config.yaml
n_layer: 13
d_model: 192
n_experts: 128
experts_per_token: 8
d_expert: 32
d_shared_expert: 64
activation: "geglu"
moe_layers: [1, 2, 3, 4, 5, 6, 7, 8, 9, 10, 11, 12]
router_score: "softmax"
normalize_top_k: true
routed_scale: 1.0
balance_loss: 0.00271
balance_bias: false
router_cosine_scale: 10.0
router_bias: true
shared_expert_gate: true
init_std_router: 0.033
lr_router: 0.000631
vocab_size: 32768
norm: "rmsnorm"
norm_eps: 1e-05
tie_embeddings: false
optimizer: "adamw"
lr: 0.00139
beta1: 0.9
beta2: 0.98
grad_clip: 2.0
batch_tokens: [16384, 32768, 49152]
seq_len: 512
train_tokens: 288900000
steps: 8868
dataset: "wikipedia_en"
Below are experts of layer 10 (counted from 0) of a mixture-of-experts language model. Rows are named router (the router's row for the expert), gate (a neuron's input weights, with its number), up (a neuron's input weights, with its number), down (a neuron's output weights, with its number) and show model dimensions 0-191. Each number is 500 + 50 x the weight over its row's rms, rounded and kept within 0 to 999. Numbers have three digits each.
After each expert's rows: a language model's description of what the expert responds to. This comes from a sample of Wikipedia text that the model never trained on.

# expert 9
router:534557477597509518535526477497529460517514544504460516521462544503561511549500413575429570466478458540454512506450600557513449527477473522522454436504500504431564524544425509535526544534497489429499500553572542381504492533496514535577487522560542547423537581531435554540514487474448561458508436401461499472442458552556449499488445510542410596516570548483537567467496481467406501482524527554496422588445516481563513513606495537467458584484455490485561451496477465442438433550505525501499499424458530488608398421453388539489645509490443568448377553406437494396532468581493509491
gate0:497549563559502491563515470526489529471448539496441489593482497483542457509575501507503512508424458533430471553471554539529409479484475464450470474421514461518498416455403370504449542553531508399566533431526545504581525511584494388604538464590521604480510517528559475567527471611444546501476432445397494382393511405537526465470500572617415488587524570572393497577569501485423538494395442542509435520491492545497499475527484483503515563494433482507550588533448474427534518489523513491459552537494533508492515408534450502511526487451481537513531462516504488495480441587440531532
up0:523500473503422444567532480552532508533495475501577463519515426458506389446505489517495454592453601530500517552546401447538523440536505408473564551504498474487493438443525484549525494535484479572457550573462516500596516501507507551481406581452417484507572507562493522483430439621474437470457518528564503515446548492534562482544619547508486482552396455503489492456482505485550453521481448564551454471538423453436508550405541556576502513383459460520544570560537506485541498570536514600541419514419471389541555504486471453523480540520528537439498526510564360504480551473509338526
down0:486536499647645608451522559458503409494555529495560549476541548541501497519539474403542429465524536565504509481437519489557455439589527464446522413499580511450503510466484476412450474460487474504538491455531534583436550371569418481495518409519505548540452477470453439465533578474505556495476462544530406485449471456499515486527482574445491522450558573544526500582555486397570506488416500480431559537520473475454485537447481499464494553512460495460464480581460506441503549411580519457476461512497445578469454456544521459478639482440454467607466485594491487545472470552420581520
What it handles: Coordinated verbs and modals. Conjunctions and modals joining verb phrases, like and between paired verbs (review and report), to, could, may, without, their.

# expert 23
router:538496463501509411596509530538506494466505477569551489440501513549415538501444570403442536539506609527523485483556518600533586494499552565531479556443395454529588488484523587498530442498443442497470517497492516471438520548458625543445599523413453451413559444527520467524437475463510527532508459692488454562443540433573590503413481622496461510553575438486505564473448435498578514465499423584468619463450459496514502540526474520495446498507464558468528497597434469467481543512542527464392465522500454468530454446516498496438552531483487494509456444504540529551458441482511469497
gate1:523462507478531475516390515466477509554435512562438533567460516426571431504460464513433498497502547450488473552469549462475432536483561494444452548413567496467442517541492572554408620381420500468498475418441593505405468418497467414534565470462478536482453424524552520466536451606555497538482512493436410512588509589539494485494522468451508574472512504541496510393518429566528591573550422415494503459490542437565536450499522532470472484459536532437538565566432511587388498481508410509548542465543548554458505391508501487533451520472586533452563490508455519494519527541581568519
up1:567532471543476491564476483553518556474408492589484522524458557488550483602453447517446511571485560508458457567539594576465445482493545490451450475415514460492505531552389579524434565340389463456501521451466482495429453454469526471472632502431465571495465445550485544499482421588534504545492505538436356555537506486585465504425515489402482591509552473538511526452488449523491559576477412540503496458470465409520569528441456596542473465509513526414468561548450482536414518491489497532510456463519511553525437436503508501457492515428610480541527479465437501471483529547583536532
down1:557527422539509499539462488492536397520454455558530552455480510410513497516498432476510504512547509495563564512525542425456516541433500483477394489566447474541449464496482459509549482556419462536498514377370527490462516467585403454496531413454571483469489503477507459533568407535472480583361527470458448536477463522471510547432459516580455594439518481475478540420560472520491428458436488440519530485472501491490494464467554481453461519387422612528513449512451554502463396528506519574504505608562472495564500369597498468508473568487566493469479459622455472457427513496575468569
What it handles: Predicate participles, adjectives. Participles and adjectives after forms of be, often followed by a preposition, such as known, due, returned, unable.

# expert 18
router:502475543579514501514450467406580482516563479510457478481493532593539527487515405572518487481514411506540544436487498453469514511620626502445484503563496504562525462540591520531396521567509483443450499473459508566493555572403349482578506494483539529547548528507484467546404474541550469526498469523522530466496642512475402524520426409556456429512525490551470501509534446519518483426508474513536369418558525480552525463427421510436468509508489618498472485469530458480482577537506457399505495526476615488564481470514441501463531532538436559497476571500491491584483533502473379410
gate1:507527544548442573526439502525588504462574504574617578495535427460500501452568471524397421510515545596513426568450520416552484416464514549458488490456450578490479500527525502440476593473469497524441568528481464502489521509511441381508495450501538479501515540589509481536561500540466566466537466466476513498371505514508437570544480503446464513544591480442502583421477450501487573431566497488572452468558525451534536622525458566462537546506499522447578514504433481535576470517532598483403399431489474472525444406494494457538572443484649495533449472448476464409472469455519461520
up1:520465556481468504473422514472474529497581471558577621527527511494576509479568525458466460523524478508608493563442480446427540547534502511448402513506498541469549534646547507437409547444511446487394527582455494526455545551433465435438493482521540461489531505472453533501513567578527520537458470501470571442502524471481477644502535460540512484640499546549475493481493447497522483546588374569552443403522573420476453521414550495428497537473585503524528550511459505545569486517434556441585475544558556466463522470375483468544477477469521537495580585500399527495507550526490460449
down1:531545596549487511613415456530588520510473590542487578449459467541437516473541555493500494421613440506463506468572511453443599492502518420561535446501448440539486508552507486518347449586529478474522484494450571471427584542525451478475422507426548579565542526433566481523492505555436494486567460546464470519536469409453570487529552560521466535548542568466537508471526402474530549422479469480430537436561483511505408566477430544485486522516404547506470553522599519511421496471458478483577482544527575480475579469534567579571557509429481522607537516520503452498544427451536481456
What it handles: Citation and list punctuation. Semicolons after botanical author names, birth years in squad lists, and title words like You, My, Best in song lists.

# expert 42
router:465537435456550489534541497500579527444477537412531523527535334472441398442541577458494524431598537469419505458524419538541574516476389467645479522431539463493497525493396441486550526591531454541546527462514530505544534438511559471535458389491533495559532526476549520533541474482349514569560500486522514410428517404433462372499518580432405552538480439547464468497433530516527505522514415470455524470428525505481510455491555508562481519481570475564417517531464522496483477441480457585405466510524479464499524420483494497508522570539483499482544508548552448458559543542473507482
gate2:491517487543536527491500578559578509463465531482489498405515455499525517491388547534481546411574475454520409497484561475467551494469467455583568567488458497494445484496486634511541560558510515553522529494520532508518505426456436438486420470573618560568602463490470511585537377454458566451529445423476571482460454463490540533544447517442480537512657485448540495449444549529471586490518477573488521454499532536507521454428526579460505570485555552492400513510497470560470504504477428467406470477494498473572436448595545448512504553438491521522533519556619495457544536479609546607
up2:445554569518576441524500500506455525515459559500527447519501496516451516541575544504502582501378555414519507575474416476438409493508578690565457514495484512437512603479569518472416434545507522528506454473496375522454526456500447474501476554346449532517480557577477485377466485452464534544508504429530493437469522540403438519486504467479513569552441486457512465455533517471523493499560447445481534565458538554502574491610535560423504483473483462477496518507470481505428575525467479546521401472537486527528518458493430504456614580492576508415585435479574503552439450479513516506
down2:514574558577519531410542419482510457473423465432529475523505466424527482582487506573459533566518424495434565456523498560490483605539498440429507475455541514477541506468501431507511514515559514436526460518444489452547540566442465538455391470583491534502472476532426474488553457497557430460541516404492491540484483454525547486509553548446433485445612552406497487509488511443460503546450515408516439405534504557512487618500432496461580416435440411454446546404505491575379562518489469461536598536429444507467503471530510461532596616474472441485429476478539571486489470500594502588
What it handles: Common abstract nouns. Everyday nouns after the or first, such as election, war, home, game, land, production, usually followed by of or was.

# expert 38
router:587563470555522496551499491619570534497483532491476555444546535488517435522545485521475611530416500494449523457547413593589453475561540502519520472572513547443522571461444511484467404450434465545464486566570576482445581406472587561549504471459491550502475487578470604483491482558451507529530449451556438415464462449588464356472546547538492521544473525558539639522588531482464424472475445569441499528579494481411471542520539554552518612483488508475495416560452515449494494476532526449529498534457464433521485616526527494452505487499516469496479493419480472392505431510451540489
gate1:547485478386528527514445482471465494440479427540450466443605436444543477502601452434633499472504510633452518464476579500539491541567519589544564578448561428398431522490438426494531452496433587562558471569602479520513447416452538519465546569486463515487534556456547569452433547515527520481598525513502512467558422535484540504524409533575497505545558590548523522506502489516508518496502503530421568486506557502479446551448460428525474435533508537500530434514524454525574546544473497429583488587465579493475473419626478555520474491507564511411574509465508448490484412511521470508
up1:531489470397468473494423466518452563434459533541431527473523467422534485497563450486525478504566535549503572525556535483565495494491467537502604540451525486477513503502480420509521508554500531498577453553496433552531351451419492574483554498394444476450498497485429609426384535572501444557545483433512488468549474512605586556540498556546419413549518517617545519521481443537510472575468439558408586485564520467447405470518493443562521475564486487475477452508547472549550490505459499392589401588426541512468515404538519571494485426485559510462522477515496556563514500553492437524
down1:440453517475481524554511491568536425513526475583469469434505475475433547573570539450599509499461472486567598529525492408502544492518468511494568522439529396416452426530473505540592414591492555551504479462508441585517482526479432527516541452550502580540537538607533549457448521461512546550573575449496545526470406608436467452481509560524596518501478509520522540409525424447640479493396543424448524550529562504530536534518445510577502437527444518529451402497532417415556507570532569447510452502488523475421552506533553527478461425538526405486486517407526487477466496475466448547
What it handles: Descriptive adjectives. Adjectives after a, an or the, and adjective-forming word pieces, such as different, good, large, articulate, expressive.

# expert 54
router:457610524455526480469550503519430472476606592511492382552497443560522553441551494529493553497515493526548560507506420632457498445483506421527406510542530520536498473562505525435575537573502566539493489604512574502442418503528370548570531626576449502503439472387497527531417508534548411447517541441496529493445481480513458528524536460587569524508473528446640432547494534485562540509481524578552488494527449487464553485531489465523511529514522533485366530420486588505477503528554494471484521546589494578535528470506539474547485570504525440570484493457435551569534554529421452479
gate2:477541548477535483581530525476445466568509564424596438480405536520497559418491509516544538558498489562497473522509436491406515474533516507475483612494504473602463562536431505390466464545518527450494484566517455525463470451466467475564504567434473539517484375450485432500453573464468507435532524508518463497528533546464452477481492522452516508496481559404592479470440477525534593469562450505587585437547508451549491430389340506471558545483493459394454471486523473508517498506458439489440466398545569481553530455494528546525537480442508359478420460522435592528451521511481377433
up2:510491488448537463498493540455511444430523525460503476548435516497611467572528550529494491526553447510438534551538488485453470486546504457500485594568491529552423500529469558413444474481547477454505395533503482502476474450494463517441458534474420559590549466495623506541482536464508393407542452465537392554515488503527580549425631487517489523584472429478560459494470492584433565523615439516602548423512456512497498564400406507487535531481473457435448471495464449540543557476549499442399533476471516493582497440560524545486567519551513395518377499527470480581546576481437421459
down2:461387524697446500509546504578473451559429541373431564456547557578491501500510520492494447558509450525509470545613502536586511532460495530511489546500507511559457409463495561529444513446494417492497576409604499428473532498518591508467444522561495555497496520502434522515566526492496528523485515566495553509512545448511539510544499485494422470504512479454536495516490460457445480588424490486467576559563396510459574580524481435619443442393546503526492540534519522440459490546501508502518541491552536518430418472498502511489619612499425454422519556453454564572511532562540510561
What it handles: Table pipes and list dashes. Pipe separators in sports and results tables and leading dashes in career-history lists in athlete infoboxes.

# expert 6
router:553376433521422496584517500498503511502539585455505548562533455469566515454528502422505550525541589545397470575517555574441561565547548518470489588498546500563484584569471502525448460586479523502520428473445495510553482461565502493526567431515472529552540536431505510537557507553480507457430398412492531454506598496597493459561488526434435458509514445477561516435443516469470489483604425456567567589502458419515518540562443509565490514452496534441513538497405504528459491514564404521567526411475437502585476395508417423425508512475485550498430488483418465481513577519401495479
gate0:479515419577354562533494508442531492517538501510401526559481533495577500425444451383579352472470512519454464509509512554502451551515371524486424423457534442559432536395434542458531467473496543564503517475495497462554523461481581372484514455524491515562538538457525510549459495536523526530497535531488552474438542421481458466535442663533430509420501477510538501419439556529503499581459524550498497517498450492509558478532545537564463488514515588456463489501499533527484346456482496663508515550536444523535474423458525488523459483501471594519523494529497500451576548443505496479
up0:617551461441465458493451453469511565511497529558477502585443520441459528428582466548549481398535517514586512494448508543494480479502566403492418491635516514489478508525544473471432525452461430502438397486510403484476427420423522513513456504436426514548465456468433495520491473508461512431563518485427516485571531472541497565532554516477533464465487459517495549506537468491488497466492482587450484393555499545513492512523473542544592531402600579529470478524548452468485527485491596456617446460497540541458591471521545357407494544513407443416451451460530515516471397384473535531
down0:506481501470453472495423476585538451499514605518527467449458546484406439440517510493592510503430539543463509479540458585496499497538434432523470478578485488500512448498492544475542515420587483530593528457412512419466555434495491484489480500478540524504513496589473371431389514490508526582643482459537450482569442504542543420498549496513516450549503555549525383434461451486453430489406480485446467457649509481583555586484537464408537477448514566420496438518496530579448479505436572481558485485495604517549542512586490456510530458583554471502567507455528449527575505553422503472
What it handles: Quantifier and determiner words. Determiners and quantifiers such as same, these, latter, rest, least after the or at, above all "at the same time".

# expert 21
router:583439498534536500507537452501476551404500433478525498492526518529517520531519512552564448509438476591465446484493551544506473477428476467394500443464372444556524504529358461546546481501534563435587538412495550499468536625479523479514598517530510436500489503604496479498433525523578555417419445537384547493525486418454444572508437500511451562527474467509464532463443514495419511490494541569426507479438601497496513533556546450442482455527529610448444421470488545516488397495527490454526499498491487447457457438394536451459548547468474434522391612475530544437498563469438536451
gate3:489532674530524583529514516502519481497525530539519515487439501540489536659392511549439447443502528510493476370412530542581478556533548582406501473426502439436560504435468533456531520576538527386522573521402521484491514556516520494437507515545525488555442521474458529456459439603540593508534503440399499362498520461505501573538521449582502515500481470525478550475474578553496497453430449509490489501501545526497509474457535547531505509477471530531522538563514456441448481412549423434552535566532536509519473467505399449467463466535566485518441590453561514496362480555433497515
up3:465565586508493584528451489493538461608473489424467498437477549491493502584436434388475523521488442546541455541433487451479384528475628526410367474475502452375611519462504458559459531443467513494499532480505421513501522464432424494454509497556470473542501434483485482479443571542536548512509533472481518462487543552487463519507569456451473491458504476540500541593481528528426461524459573567547532413495440541538515391504532508541464509459544557481476588428422457493499472549479419477571513480441543533499511456490449533491473448563553564657576532504541540526397446440527554402
down3:471602524506461500493548615490490397512518504502500398600481468490490500542512519496596539436428403550493502510432549521531413524448514398478432548453464494438448576388459541514580440495554526408569531466445639481503519456521368463397485495521492510469497533494542555479464490405553469510527549524481402485557552509456523505521446577465508468528518522626450464398474540512476447472588500555438520484561510466510510445430496578536464541554560553492579423487537490514527436430504465416475501568557461542514496495505556451457471469436569481557506464464434468456475491537575522558
What it handles: Predicate verbs, area superscripts. Main verbs right after a subject or is/was, like flows, located, consists, made, went, plus the ^{ in km^{2} area figures.